python train.py --num_hidden_layers=10 --hidden_size=128 --n_experts=8 --experts_per_token=1 --d_expert=304 --d_shared_expert=0 --hidden_act="swiglu" --moe_layers=[3, 4, 5, 6, 7, 8, 9] --router_score="softmax" --normalize_top_k=false --routed_scale=1.0 --balance_loss=0.00227 --balance_bias=false --init_std_router=0.0142 --lr_router=0.000709 --num_attention_heads=4 --num_key_value_heads=1 --head_dim=32 --vocab_size=7550 --norm="rmsnorm" --norm_place="pre" --norm_eps=1e-06 --positions="rope" --rope_theta=10000.0 --rope_fraction=1.0 --qk_norm=true --attn_scale=0.177 --tie_word_embeddings=false --parallel_block=false --init="normal" --init_std_qkv=0.0366 --init_std_o=0.00818 --init_std_up=0.0366 --init_std_down=0.00409 --optimizer="muon_variant" --learning_rate=0.0119 --lr_mult_down=3.0 --beta1=0.95 --lr_head=0.00872 --warmup_steps=50 --schedule="wsd" --decay_fraction=0.401 --decay_shape="linear" --final_lr_fraction=0.0 --batch_tokens=32768 --max_seq_len=1024 --doc_mask=true --train_tokens=245000000 --max_steps=7477 --dataset="wikipedia_en"
Below are experts of layer 4 (counted from 0) of a mixture-of-experts language model. Rows are named router (the router's row for the expert), gate (a neuron's input weights, with its number), up (a neuron's input weights, with its number), down (a neuron's output weights, with its number) and show model dimensions 64-127. Each number is 200 + 40 x the weight over its row's rms, rounded and kept within 0 to 999.
Before each expert's rows: "gets" lists some tokens that make up at least twice as much of what it gets as of all text. This comes from a sample of Wikipedia text that the model never trained on. Tokens count by the router's weight.

# expert 0
gets: " |", " in", "|", " by", " of", " 0"
router,197,226,176,268,170,184,214,212,201,262,228,179,167,220,141,140,230,226,189,199,172,266,146,177,243,243,284,240,198,215,270,182,247,159,284,255,203,172,201,127,202,143,240,172,234,221,249,167,168,124,196,160,228,222,170,161,229,267,201,178,161,197,149,120
gate67,143,199,198,184,282,205,186,233,150,205,186,265,206,182,187,140,257,238,234,119,274,222,175,269,234,194,246,193,239,204,183,257,213,179,204,175,198,215,237,247,206,169,186,266,188,139,176,249,173,221,173,250,235,185,205,200,168,230,182,181,221,199,260,140
up67,256,220,139,291,210,174,179,149,264,234,208,180,162,170,180,271,258,124,140,220,156,135,177,203,236,197,239,196,192,169,162,211,188,172,159,184,270,207,129,195,204,313,218,228,183,258,209,195,151,209,149,204,166,193,167,140,216,169,251,229,189,234,147,177
down67,206,244,268,213,197,124,264,186,132,202,200,213,166,213,261,217,218,188,210,215,208,173,195,87,143,176,183,199,172,197,195,183,142,197,176,209,224,167,158,176,233,260,175,134,214,302,204,168,240,202,256,211,242,173,133,245,174,253,138,202,210,133,161,148
gate68,220,245,125,166,212,206,185,243,138,202,193,209,186,202,181,166,156,202,177,173,176,238,197,236,174,143,204,204,217,194,229,162,260,187,180,181,160,196,176,219,125,116,210,182,239,152,258,216,205,247,167,130,174,265,173,185,180,195,239,307,240,158,173,156
up68,153,195,142,190,205,259,186,236,202,241,182,230,273,161,152,223,134,214,212,137,209,182,199,205,192,241,213,243,114,173,184,163,129,137,242,182,258,171,196,195,209,156,207,127,228,133,212,238,247,207,206,182,193,220,201,176,179,125,193,226,171,286,211,164
down68,209,183,268,224,241,136,105,139,202,209,208,185,226,121,198,246,212,135,228,233,268,191,199,163,208,165,208,172,172,140,231,195,99,309,168,196,252,193,283,137,224,178,228,184,192,220,215,231,179,199,228,266,233,210,242,241,184,254,181,239,199,242,198,184
gate69,174,178,279,223,211,190,219,149,258,150,117,155,215,185,149,227,199,239,256,139,273,154,198,144,138,195,232,197,184,257,252,173,189,166,198,224,205,216,181,136,200,263,203,113,209,188,245,164,164,202,181,238,221,243,271,258,201,198,200,285,257,188,182,143
up69,153,275,221,187,186,294,223,216,214,252,201,218,121,254,171,217,160,247,196,170,186,175,200,180,216,240,144,169,223,206,235,206,190,194,153,171,179,192,203,201,283,224,170,248,128,220,138,266,180,159,209,215,299,146,183,253,197,163,101,183,149,175,249,267
down69,240,153,187,265,249,161,176,200,234,207,214,193,153,187,115,213,219,186,197,148,256,244,213,138,286,206,174,185,207,204,204,243,140,191,238,219,159,245,149,238,149,134,188,269,196,211,248,218,165,144,189,258,163,241,144,306,181,201,256,203,242,200,224,193
gate70,215,179,183,251,222,99,220,293,210,215,212,200,190,149,217,222,183,119,229,190,216,189,180,215,242,214,283,221,175,223,214,279,229,225,164,199,205,208,247,148,235,171,201,117,141,165,206,192,102,195,247,226,187,184,227,201,217,253,209,174,256,169,236,122
up70,266,161,223,199,162,158,302,188,266,228,209,222,229,217,260,222,222,202,254,176,246,270,238,256,207,143,162,255,233,204,208,194,148,204,140,263,249,274,144,218,212,169,156,159,175,210,180,161,110,198,177,197,212,209,175,212,138,165,238,170,175,212,159,144
down70,222,161,238,285,151,140,175,191,155,175,230,240,180,177,248,222,157,285,204,185,201,253,192,167,146,201,195,143,159,240,216,164,258,179,153,125,159,173,196,207,158,185,283,198,167,265,263,250,211,213,219,223,173,206,224,196,194,309,223,222,136,257,169,241
gate71,173,141,189,191,239,175,233,173,235,239,200,209,210,237,115,171,164,221,222,210,243,217,226,162,177,209,208,200,244,200,191,235,197,149,175,269,180,160,162,124,211,151,177,181,241,204,172,195,207,190,303,224,288,234,197,184,149,289,215,196,194,164,128,159
up71,198,210,171,132,164,190,212,206,157,177,135,167,224,186,233,229,153,195,232,275,174,221,190,179,124,178,165,233,108,218,252,101,149,197,242,139,190,208,198,164,263,205,228,177,115,236,232,225,181,295,122,142,169,179,259,220,192,239,252,212,211,140,258,203
down71,259,241,214,188,152,210,163,230,248,223,193,183,235,238,221,216,191,249,151,194,177,132,271,210,229,189,274,169,212,192,234,187,158,177,195,195,218,257,209,184,207,262,141,276,172,213,166,189,173,182,206,188,204,187,179,229,251,198,223,156,113,249,178,179
gate72,261,206,180,193,214,165,136,164,180,252,198,200,160,269,175,180,201,225,214,190,215,200,237,176,209,214,177,191,201,172,215,231,220,229,243,168,218,168,256,158,200,212,157,241,193,191,205,251,208,205,219,184,195,202,211,264,213,241,175,215,244,125,252,190
up72,182,276,250,246,170,271,214,237,180,182,225,224,173,237,220,255,171,208,167,237,198,274,168,210,157,144,165,152,273,136,224,117,204,200,153,203,244,198,244,210,204,185,138,216,219,172,178,263,215,232,205,159,257,232,115,222,258,244,217,228,228,166,219,163
down72,284,208,172,160,234,215,205,189,206,170,191,228,257,191,166,194,245,218,131,295,216,189,176,175,241,193,150,189,170,169,251,220,214,246,212,169,161,272,189,131,272,216,143,242,191,212,218,207,251,195,217,148,188,253,191,211,240,267,114,147,197,176,170,139
gate73,230,136,222,264,171,190,172,192,235,210,214,170,278,206,179,224,211,191,272,246,224,228,212,195,218,176,152,264,266,230,216,241,251,194,263,181,176,216,169,157,167,123,188,152,245,179,256,167,157,157,206,194,245,245,204,211,223,205,249,164,212,224,179,147
up73,258,220,224,305,206,135,195,224,240,262,188,245,186,168,155,151,187,254,227,226,234,114,229,162,233,151,233,146,208,252,73,212,167,171,216,219,205,189,249,187,208,268,203,146,242,234,158,191,215,157,180,269,201,261,197,277,153,202,201,187,205,179,154,237
down73,152,224,190,225,198,226,175,135,252,221,214,168,263,104,187,241,178,228,187,231,139,215,191,191,157,160,123,168,201,208,141,219,212,216,150,205,233,197,236,137,218,231,225,209,196,184,210,184,176,169,199,243,173,265,224,224,149,188,120,142,213,256,201,204
gate74,236,177,196,209,170,201,182,221,237,243,165,224,240,174,206,124,132,231,226,159,142,175,209,228,179,223,267,202,199,209,147,191,181,226,190,224,182,180,145,195,157,177,227,159,217,204,214,194,146,209,154,168,295,206,175,237,222,276,176,237,232,161,183,196
up74,190,244,144,247,158,183,203,161,204,210,178,262,155,224,192,278,225,196,182,262,253,204,187,168,176,190,180,264,239,200,176,182,228,228,113,133,202,223,256,241,210,189,126,122,193,204,259,173,267,223,235,283,91,218,135,236,207,189,205,155,172,227,218,164
down74,266,229,160,142,163,162,261,171,156,209,258,172,203,249,233,243,179,269,190,195,213,245,166,250,157,266,207,207,162,194,193,237,217,202,247,258,193,196,177,171,191,158,222,169,221,244,150,212,214,190,229,169,237,211,187,173,191,229,143,195,160,247,163,165
gate75,201,234,175,224,148,217,196,172,190,174,258,226,175,189,137,240,164,123,194,227,185,205,216,148,254,215,225,212,183,213,247,238,214,155,161,258,251,155,160,185,161,200,263,267,170,266,202,190,173,266,214,172,239,194,147,274,244,224,176,125,215,251,159,168
up75,201,140,204,180,190,160,227,139,182,246,204,212,149,257,120,267,212,289,157,177,250,179,273,255,275,190,208,186,267,158,183,202,182,249,188,266,257,202,140,160,198,147,115,221,162,248,230,161,178,221,131,177,215,218,209,159,188,210,183,211,212,201,171,178
down75,176,192,235,199,214,222,180,161,150,276,157,190,245,158,181,269,251,221,194,234,215,204,200,182,241,206,205,224,176,155,186,123,185,139,239,157,170,227,226,209,229,264,201,230,198,182,208,160,265,236,170,150,147,232,243,141,210,198,181,180,164,152,237,186
gate76,217,226,244,248,167,250,232,160,267,210,196,209,221,197,128,179,209,241,180,227,232,229,247,172,246,124,192,238,239,159,202,251,235,210,248,248,142,213,176,163,168,154,204,255,201,196,187,153,217,137,222,168,205,222,249,198,161,211,251,199,144,208,188,108
up76,229,109,196,230,176,172,234,141,229,179,218,152,209,156,217,168,216,202,205,265,148,155,203,203,249,176,209,162,172,172,229,202,197,269,198,212,280,131,246,229,209,200,149,162,254,200,198,183,146,268,245,260,42,189,244,220,175,171,159,225,249,180,255,210
down76,161,210,317,203,140,247,199,177,225,195,228,214,186,191,279,239,204,247,193,290,257,185,228,205,261,190,201,223,210,198,197,222,215,151,271,139,187,207,142,301,233,290,233,158,211,198,176,160,259,177,220,189,170,151,186,210,238,205,220,196,191,233,221,144
gate77,146,246,184,289,121,212,240,220,176,257,171,216,171,176,253,189,211,261,222,213,228,107,198,269,225,185,242,159,177,182,182,268,197,171,230,138,224,206,165,169,233,204,221,202,195,194,200,153,154,223,238,247,252,127,222,158,212,189,172,246,131,141,287,183
up77,304,210,194,217,192,170,169,208,172,131,157,237,163,121,179,243,193,106,214,145,174,183,173,154,221,207,173,243,285,105,171,216,207,194,188,216,194,186,240,216,204,215,164,148,154,265,147,183,228,167,188,212,233,199,193,169,158,194,184,230,213,203,206,167
down77,163,244,158,240,185,171,199,203,248,232,223,187,209,167,192,241,162,167,169,204,118,218,266,202,181,182,258,283,168,227,196,200,217,155,174,233,214,197,186,172,207,239,174,143,206,217,168,203,243,224,201,209,214,175,181,235,284,229,210,214,221,200,208,217

# expert 5
gets: "\n", " ", ":", ".", " =", "=="
router,174,234,219,198,156,174,256,192,165,233,165,145,234,118,216,223,206,172,142,160,145,147,274,196,191,227,237,204,207,154,102,266,152,243,303,271,207,171,224,191,209,183,215,195,255,131,205,217,193,201,201,271,208,153,202,172,199,183,154,170,167,225,280,216
gate0,133,131,247,149,202,192,218,197,197,232,200,196,211,136,189,173,221,140,206,236,170,198,161,260,162,143,192,180,143,270,230,225,206,186,241,204,171,232,189,164,192,128,174,147,253,139,185,252,195,157,222,173,213,216,157,271,180,278,195,172,92,271,227,195
up0,190,236,208,192,133,206,194,231,156,196,216,250,197,232,208,172,217,189,173,204,184,129,271,263,153,208,175,146,216,176,93,182,203,151,230,213,227,171,210,174,226,159,177,255,252,286,265,159,207,197,183,176,246,156,172,153,199,189,158,168,212,178,130,254
down0,191,175,127,201,189,168,144,249,206,136,150,218,218,242,209,196,194,119,179,261,202,199,250,219,184,136,119,193,161,178,155,117,102,195,237,211,226,185,141,247,249,223,153,234,217,274,222,212,186,247,161,194,219,166,208,201,230,186,255,162,182,212,188,209
gate1,136,100,227,201,248,190,207,156,281,165,200,225,177,149,156,224,176,148,273,215,118,151,259,194,163,219,207,218,253,169,208,213,174,275,158,290,229,184,206,235,190,174,250,217,177,177,209,131,199,174,225,225,230,200,192,209,153,210,221,186,222,216,282,161
up1,161,232,248,224,193,246,185,200,114,268,159,203,201,196,137,167,197,150,117,180,195,163,221,276,181,153,239,182,223,247,179,224,243,155,180,233,205,205,228,234,216,228,160,200,192,212,256,127,175,192,212,216,143,207,184,238,199,206,285,201,142,186,133,232
down1,206,217,199,231,212,208,296,209,295,233,194,157,267,183,195,161,204,141,216,186,272,150,220,176,162,255,230,286,255,154,178,173,238,247,170,199,202,126,246,177,178,228,163,107,251,250,126,246,140,199,159,175,198,213,168,247,208,194,210,196,125,193,206,143
gate2,151,161,218,225,245,236,149,135,196,219,198,230,198,180,232,234,234,198,154,189,142,253,178,192,223,273,153,190,237,210,183,176,105,211,278,199,208,211,190,197,134,246,172,210,189,154,207,232,249,217,222,127,186,165,235,182,157,274,212,250,198,130,177,219
up2,219,219,198,161,256,225,291,236,159,230,207,181,211,215,224,133,238,148,261,222,152,206,270,231,208,244,221,219,138,164,189,197,255,212,157,264,258,241,225,216,223,156,149,146,219,172,177,188,218,240,200,224,194,138,186,156,170,235,254,186,260,214,181,222
down2,188,264,221,243,181,217,215,251,232,151,212,164,187,193,141,197,245,241,281,107,183,254,237,186,170,160,141,226,247,233,179,176,164,152,206,218,232,217,113,213,155,248,230,202,209,195,155,252,179,223,165,164,186,139,167,216,266,172,173,188,144,214,242,176
gate3,238,257,173,236,216,211,275,209,216,180,138,182,232,154,222,200,231,166,268,176,170,179,275,174,247,252,190,175,182,152,170,194,178,156,234,266,183,138,166,130,280,168,210,209,185,141,209,233,177,190,223,217,225,141,202,235,219,177,288,128,237,124,202,279
up3,179,200,177,135,183,157,172,126,227,191,278,251,150,244,180,182,220,196,245,268,193,237,168,184,191,189,198,221,220,278,196,155,202,181,181,194,189,167,203,211,165,181,234,160,212,224,157,228,150,241,144,243,216,217,200,208,147,227,191,229,173,197,212,198
down3,266,194,223,155,110,185,197,145,192,211,168,227,171,190,215,170,173,203,130,183,156,206,192,267,168,152,175,148,205,184,185,218,191,202,129,194,109,221,179,182,203,205,205,168,281,222,212,164,209,212,183,234,221,139,192,179,197,195,216,239,224,203,248,188
gate4,214,256,207,144,211,172,250,245,265,286,177,134,225,255,153,179,198,180,236,222,193,234,190,214,205,186,163,201,223,258,195,218,236,176,192,255,230,99,219,251,160,158,166,288,201,220,243,215,211,245,156,111,196,188,227,184,245,127,175,220,207,165,218,142
up4,253,210,230,195,117,234,239,198,215,240,200,123,118,280,216,181,178,242,173,191,146,250,199,197,193,231,231,245,174,156,162,223,91,195,163,231,243,193,166,215,249,117,149,169,224,187,220,151,192,206,202,97,220,177,274,192,205,187,146,159,211,216,260,142
down4,127,134,219,183,262,234,213,190,216,179,232,278,224,223,200,217,214,214,181,185,139,170,152,196,166,250,265,230,198,168,155,138,186,169,169,184,260,187,171,229,247,178,132,218,199,225,221,218,205,159,151,224,190,166,197,154,180,139,172,130,113,214,188,190
gate5,241,179,224,245,284,195,266,179,183,253,257,188,186,172,204,182,164,227,213,172,158,105,320,245,167,179,273,226,247,216,199,203,111,168,185,285,214,159,207,214,238,154,226,236,208,204,145,168,200,210,200,255,157,286,209,108,135,219,224,204,209,181,137,244
up5,140,207,175,173,133,223,212,246,194,178,235,244,123,279,213,160,231,201,175,199,309,206,96,180,219,143,171,211,106,227,284,169,168,160,183,203,294,281,242,185,161,211,172,182,212,262,202,196,161,172,187,268,241,239,239,190,247,186,174,189,282,168,235,142
down5,177,157,151,262,241,219,153,217,161,199,150,155,202,150,159,144,198,223,158,209,235,121,270,193,237,148,220,180,194,194,178,220,164,267,215,237,103,197,228,265,204,263,168,250,186,221,226,225,193,211,190,236,226,209,197,196,213,201,186,290,181,136,223,294
gate6,191,161,284,235,226,171,217,220,106,249,164,246,208,169,163,184,161,251,237,219,198,198,202,227,171,156,156,217,242,234,166,210,226,161,207,246,243,170,226,193,134,171,227,239,183,214,185,163,121,131,228,148,170,263,171,190,174,201,149,202,139,136,174,176
up6,210,163,297,152,198,181,200,211,210,195,183,206,225,175,168,204,202,220,213,145,175,142,187,185,195,226,196,213,214,210,192,224,125,172,210,208,223,116,231,216,113,155,202,138,174,248,241,247,183,197,226,244,158,223,226,237,234,138,250,203,120,216,211,219
down6,216,147,170,183,121,229,187,224,219,195,186,248,214,162,203,155,176,190,236,202,221,213,215,173,218,180,142,241,247,254,175,173,187,231,227,221,145,208,197,178,125,162,183,218,173,124,228,184,188,137,245,185,255,85,216,118,184,169,249,281,221,194,193,189
gate7,140,174,166,197,136,263,209,185,285,192,180,238,216,183,271,237,140,117,123,174,189,179,128,204,217,182,184,262,264,195,204,202,239,269,156,218,198,159,190,169,161,198,228,162,211,165,163,198,250,206,227,220,238,212,182,213,192,186,175,238,218,201,143,253
up7,221,171,191,225,214,259,163,164,120,190,169,202,239,255,222,201,132,161,205,193,181,181,206,226,88,165,185,173,269,244,244,146,220,311,208,133,216,154,216,179,236,225,198,169,190,194,182,245,190,251,237,248,205,159,184,156,188,237,143,203,180,271,220,196
down7,189,218,211,217,203,241,159,233,142,155,200,272,157,207,218,234,140,171,190,178,202,221,123,180,216,198,291,184,179,233,228,100,187,255,222,220,184,187,251,230,151,190,210,160,146,196,277,219,210,157,197,175,181,180,214,200,185,225,123,203,178,203,232,201
gate8,178,226,185,195,189,235,227,209,180,205,177,195,188,141,205,169,234,199,186,235,162,288,223,152,154,262,197,96,184,125,235,259,200,223,236,183,38,175,216,253,155,158,206,76,233,189,212,291,243,176,228,151,212,146,265,247,242,171,204,259,205,155,233,204
up8,247,253,236,271,196,217,260,120,181,166,182,96,183,216,253,267,172,233,157,173,273,107,211,283,237,280,277,249,173,212,189,173,212,195,197,196,175,202,158,178,196,194,185,207,220,220,208,233,140,167,198,182,212,259,192,197,152,191,149,177,260,191,213,246
down8,250,185,190,201,236,239,214,148,177,174,235,240,200,207,183,185,179,121,250,246,192,164,213,228,201,136,207,196,156,210,191,238,213,145,182,139,239,120,167,168,305,227,216,194,201,198,168,109,156,223,242,245,186,222,164,221,244,151,154,231,198,211,199,220
gate9,226,241,201,160,134,240,205,191,204,188,208,186,217,185,242,218,189,224,180,216,127,154,199,194,206,169,232,251,202,178,190,153,162,181,178,147,219,255,271,210,206,208,207,173,203,113,199,198,267,301,194,246,235,183,144,282,249,237,182,204,136,197,199,231
up9,161,195,208,232,164,201,276,211,181,147,147,267,133,175,153,124,209,194,149,178,143,126,167,270,197,152,143,153,233,122,191,185,226,174,217,223,193,124,188,209,168,193,197,154,231,231,254,179,180,237,230,162,200,169,210,218,213,186,172,237,254,148,167,250
down9,257,208,179,139,196,188,157,119,151,233,264,233,160,244,178,213,193,238,297,218,168,282,227,179,188,190,262,244,187,198,200,134,217,172,194,253,220,245,173,118,151,244,177,230,261,150,211,197,200,215,236,235,144,223,219,178,250,246,240,164,273,181,219,260
gate10,202,242,132,201,96,163,210,244,247,171,209,232,224,244,197,224,193,191,240,162,199,252,159,204,207,179,179,235,259,258,211,168,196,196,222,259,178,246,162,145,266,197,252,208,233,193,174,225,158,137,214,152,186,234,174,215,190,239,217,155,251,223,232,172
up10,202,205,156,241,160,226,234,182,190,139,107,202,199,171,183,223,236,253,178,286,244,273,207,158,234,169,164,147,215,241,208,245,232,252,179,176,189,143,247,177,156,228,241,133,264,190,192,262,212,192,178,173,204,224,192,203,228,165,291,240,284,241,210,263
down10,212,235,252,237,155,198,187,199,140,213,210,235,294,249,155,234,280,232,230,225,282,202,148,214,189,244,182,216,212,187,249,170,174,257,259,192,259,166,210,240,219,177,164,157,200,192,213,211,208,288,153,118,208,279,159,208,181,292,191,234,136,233,168,264

# expert 4
gets: " and", ",", " the", " was", " he", " to"
router,251,156,254,272,188,194,246,198,210,205,170,233,200,245,205,217,205,171,178,189,185,222,223,157,222,174,233,257,156,143,153,156,190,199,182,132,297,194,175,236,124,220,225,175,156,159,160,164,220,194,287,209,180,213,209,169,203,169,214,115,213,249,195,208
gate0,198,167,147,214,158,213,234,129,216,179,209,204,239,190,178,224,177,238,212,208,148,200,294,160,168,232,146,110,86,135,190,224,180,157,200,201,121,141,188,238,176,145,219,171,68,196,214,226,230,188,190,159,162,175,218,204,201,159,166,109,118,134,260,265
up0,194,153,158,180,155,205,264,250,140,226,142,169,261,211,207,213,178,200,210,259,273,185,212,189,213,234,149,207,127,186,224,147,232,156,203,240,222,123,203,247,167,201,237,227,172,235,126,248,156,151,254,229,229,147,202,201,177,130,161,187,183,176,217,241
down0,251,165,199,206,223,172,181,321,155,250,159,206,96,235,206,206,156,227,196,251,205,227,154,253,277,227,267,205,236,232,245,151,211,252,213,188,243,229,191,223,252,256,231,173,249,241,143,179,174,165,247,191,235,271,182,207,128,161,223,247,166,212,164,126
gate1,177,149,202,156,184,184,194,147,215,228,253,249,169,186,217,243,203,202,193,231,241,163,205,228,272,205,134,181,232,198,214,109,214,223,227,178,194,188,138,190,195,175,292,189,175,161,149,229,219,100,245,225,223,197,316,165,156,213,226,145,233,201,193,218
up1,213,141,189,189,165,210,252,196,189,186,131,174,215,239,167,206,232,114,185,191,223,132,130,189,283,197,204,239,194,179,164,174,196,205,279,198,174,191,165,222,164,218,163,200,124,203,221,104,172,217,246,179,182,187,276,244,120,102,167,212,194,228,143,218
down1,206,221,239,192,145,191,266,204,181,228,238,214,210,211,252,271,174,183,183,202,130,273,184,197,109,173,231,162,164,217,239,232,141,218,207,236,212,200,276,209,209,166,145,211,279,258,209,151,238,293,139,188,189,168,173,210,176,158,137,223,218,166,168,165
gate2,175,130,183,162,215,183,266,204,246,241,171,255,212,242,216,174,197,186,206,249,231,193,174,129,222,213,213,148,174,225,191,178,158,219,260,223,265,231,120,223,195,205,282,277,211,233,198,139,241,187,203,189,170,195,192,154,189,178,172,152,157,219,183,210
up2,169,198,209,188,141,216,216,149,241,211,222,221,227,174,194,171,244,143,126,203,189,176,62,231,166,297,229,198,205,191,188,193,235,117,199,182,175,244,174,228,125,169,270,182,165,237,211,216,169,176,214,166,201,195,263,189,190,153,179,213,128,257,162,214
down2,192,247,265,150,214,225,155,209,216,157,223,116,189,222,207,234,241,163,224,197,182,244,260,219,194,197,184,283,223,158,132,190,213,232,128,209,196,234,265,148,212,206,209,146,154,120,175,286,155,193,227,196,234,207,245,289,222,222,207,170,200,172,248,188
gate3,129,195,191,150,203,268,181,248,222,226,161,251,228,79,203,250,219,291,184,263,246,212,220,202,210,284,194,228,193,246,278,120,181,217,167,210,212,199,187,183,162,90,232,182,229,213,235,220,194,302,120,250,178,192,233,288,128,223,177,165,147,185,262,196
up3,139,163,204,141,143,243,195,198,203,147,100,227,192,167,262,232,178,219,216,203,278,225,272,178,154,231,226,237,189,189,224,267,272,226,207,222,219,286,171,166,266,167,208,240,225,247,203,133,257,239,225,275,138,134,193,176,194,125,184,252,247,256,250,195
down3,199,198,159,171,243,118,249,201,240,141,146,188,149,293,185,218,185,192,214,221,158,260,205,204,217,241,205,175,168,147,183,215,199,160,300,169,212,223,187,164,191,270,196,185,203,231,276,172,209,197,191,226,147,95,144,143,173,167,223,211,224,267,265,281
gate4,216,258,202,307,282,224,174,175,260,207,204,171,224,176,130,206,211,196,209,238,225,205,133,186,224,221,221,175,183,171,162,164,186,147,188,164,207,196,194,227,200,218,227,208,172,224,147,220,99,244,218,178,186,291,168,228,240,265,248,152,185,294,211,179
up4,231,193,190,205,171,228,142,162,196,174,211,179,244,197,158,178,165,201,144,195,242,223,148,163,276,135,213,185,239,248,162,232,148,194,201,211,232,101,220,183,108,172,207,189,235,219,223,192,245,152,201,228,212,163,167,245,199,237,213,218,230,216,183,250
down4,239,209,251,198,163,232,174,162,206,208,229,148,246,194,166,212,165,257,210,133,250,206,207,228,182,182,174,128,239,211,147,231,109,237,157,225,207,231,263,195,273,244,224,279,227,209,209,271,165,193,153,124,194,196,165,204,206,284,185,204,215,238,173,183
gate5,205,168,213,247,193,225,236,163,262,203,112,249,158,144,207,195,221,203,222,207,164,217,196,175,276,192,175,256,198,197,179,206,219,205,232,245,252,173,126,214,164,203,254,204,120,240,153,185,161,199,237,255,198,241,219,233,189,282,223,144,191,160,189,209
up5,258,283,205,179,182,192,288,225,239,173,194,222,177,189,215,176,234,192,324,210,146,192,199,205,218,202,212,211,220,183,192,253,141,258,178,207,211,200,167,198,241,263,156,207,257,226,201,189,177,227,279,247,167,153,279,142,133,154,198,225,187,315,270,150
down5,133,167,246,187,204,178,209,175,108,243,225,208,158,140,253,159,237,175,206,227,197,205,212,148,247,196,166,227,162,247,112,211,220,183,157,220,181,197,203,198,203,213,289,207,201,150,102,233,203,214,198,193,203,216,198,170,163,177,166,193,249,169,174,247
gate6,163,232,226,225,246,198,168,177,239,235,213,236,235,197,167,216,200,228,193,195,178,166,207,232,200,237,232,267,161,112,202,258,167,244,170,143,183,241,184,240,164,180,234,187,259,142,245,241,197,225,294,226,243,221,231,203,140,282,182,155,174,275,188,259
up6,229,190,172,185,144,229,200,215,153,260,186,151,222,220,190,175,168,127,218,153,223,192,212,216,143,185,183,153,234,186,231,138,245,99,172,210,192,199,190,153,204,197,145,216,201,209,131,150,166,119,93,263,194,264,194,229,183,208,187,208,207,172,282,230
down6,227,252,195,193,233,231,208,157,217,191,171,186,171,250,182,203,226,149,229,246,179,169,211,282,242,255,208,220,192,179,174,132,194,242,233,217,187,167,146,177,191,149,249,119,277,214,217,229,202,208,236,256,229,223,151,290,118,203,166,159,152,171,157,273
gate7,241,149,192,180,169,216,132,208,185,205,227,233,209,240,168,161,203,162,273,187,146,226,184,143,211,235,200,203,178,165,192,263,204,169,181,184,238,162,227,198,171,198,167,214,168,220,160,189,195,238,243,255,276,202,295,249,154,225,251,162,180,196,239,192
up7,217,146,154,209,186,161,152,154,170,221,206,191,218,242,145,185,182,194,311,157,111,243,176,173,221,280,184,160,195,222,185,189,215,234,148,118,224,260,231,222,173,205,222,193,228,165,146,241,238,179,212,180,237,262,308,181,135,255,241,199,142,217,271,166
down7,164,180,150,240,188,140,207,166,112,254,205,179,188,229,189,211,188,169,189,147,220,184,145,128,254,251,261,201,176,205,222,165,219,222,217,177,195,187,291,287,179,106,249,187,233,132,175,190,193,147,150,153,158,224,252,203,198,215,269,190,197,249,212,199
gate8,239,161,256,143,176,187,166,181,191,213,193,206,170,206,214,204,189,126,202,245,250,210,183,200,144,199,214,265,187,239,244,248,263,148,218,156,193,269,154,160,223,206,189,252,145,199,229,242,189,220,171,221,225,261,159,177,203,205,156,115,212,195,178,181
up8,110,217,204,212,243,132,213,208,236,200,251,229,155,191,162,143,161,168,195,165,184,256,218,240,191,185,229,164,273,144,188,234,243,131,124,140,161,237,267,202,208,199,181,236,269,252,145,287,179,121,172,234,213,267,224,158,195,233,175,153,202,212,189,215
down8,228,184,247,161,167,204,137,226,135,243,194,172,165,250,215,231,165,169,219,291,217,218,259,207,194,199,235,280,208,244,201,206,211,185,234,171,239,216,114,168,223,266,154,207,208,252,233,255,146,189,234,184,282,194,136,197,219,179,164,150,208,202,181,162
gate9,161,254,205,295,208,252,188,265,237,229,217,166,170,201,143,188,217,105,118,260,245,205,195,195,198,234,176,231,219,264,192,176,123,197,249,216,182,174,152,131,191,205,150,162,213,222,190,184,169,252,181,207,201,164,242,249,181,171,167,155,217,238,157,238
up9,206,269,224,196,219,274,234,253,212,177,166,212,235,229,159,257,186,139,191,193,217,153,121,195,128,204,181,234,199,224,209,202,204,207,180,225,255,226,113,259,262,190,166,159,214,214,206,213,216,237,171,182,128,151,212,232,236,177,242,220,149,178,242,274
down9,204,210,235,168,206,181,236,131,208,225,230,221,268,176,266,257,177,146,247,180,169,161,222,261,159,138,191,200,202,172,188,240,247,133,159,178,250,197,214,192,192,187,230,190,193,191,136,149,206,232,189,152,193,229,303,203,212,145,257,248,203,216,236,203
gate10,212,228,225,241,200,241,220,113,187,222,233,151,209,228,221,211,280,149,211,155,177,230,210,174,175,188,295,253,204,182,180,259,211,196,253,240,211,171,198,163,185,231,247,282,150,185,178,170,188,237,232,193,198,223,152,103,164,188,170,196,205,188,202,144
up10,162,185,154,199,263,194,191,252,206,175,182,201,241,183,173,201,253,214,162,173,166,183,155,220,202,223,175,208,110,166,219,203,253,200,222,198,125,240,206,154,190,201,176,120,154,163,197,177,225,279,215,232,218,166,223,231,246,250,183,205,235,273,176,177
down10,232,184,170,183,230,156,214,182,121,172,272,190,192,166,203,172,188,164,182,280,222,271,182,236,232,210,220,160,112,187,243,238,161,177,175,191,215,202,135,202,313,158,178,181,290,201,130,243,179,165,208,261,193,243,193,173,160,253,127,182,211,205,261,199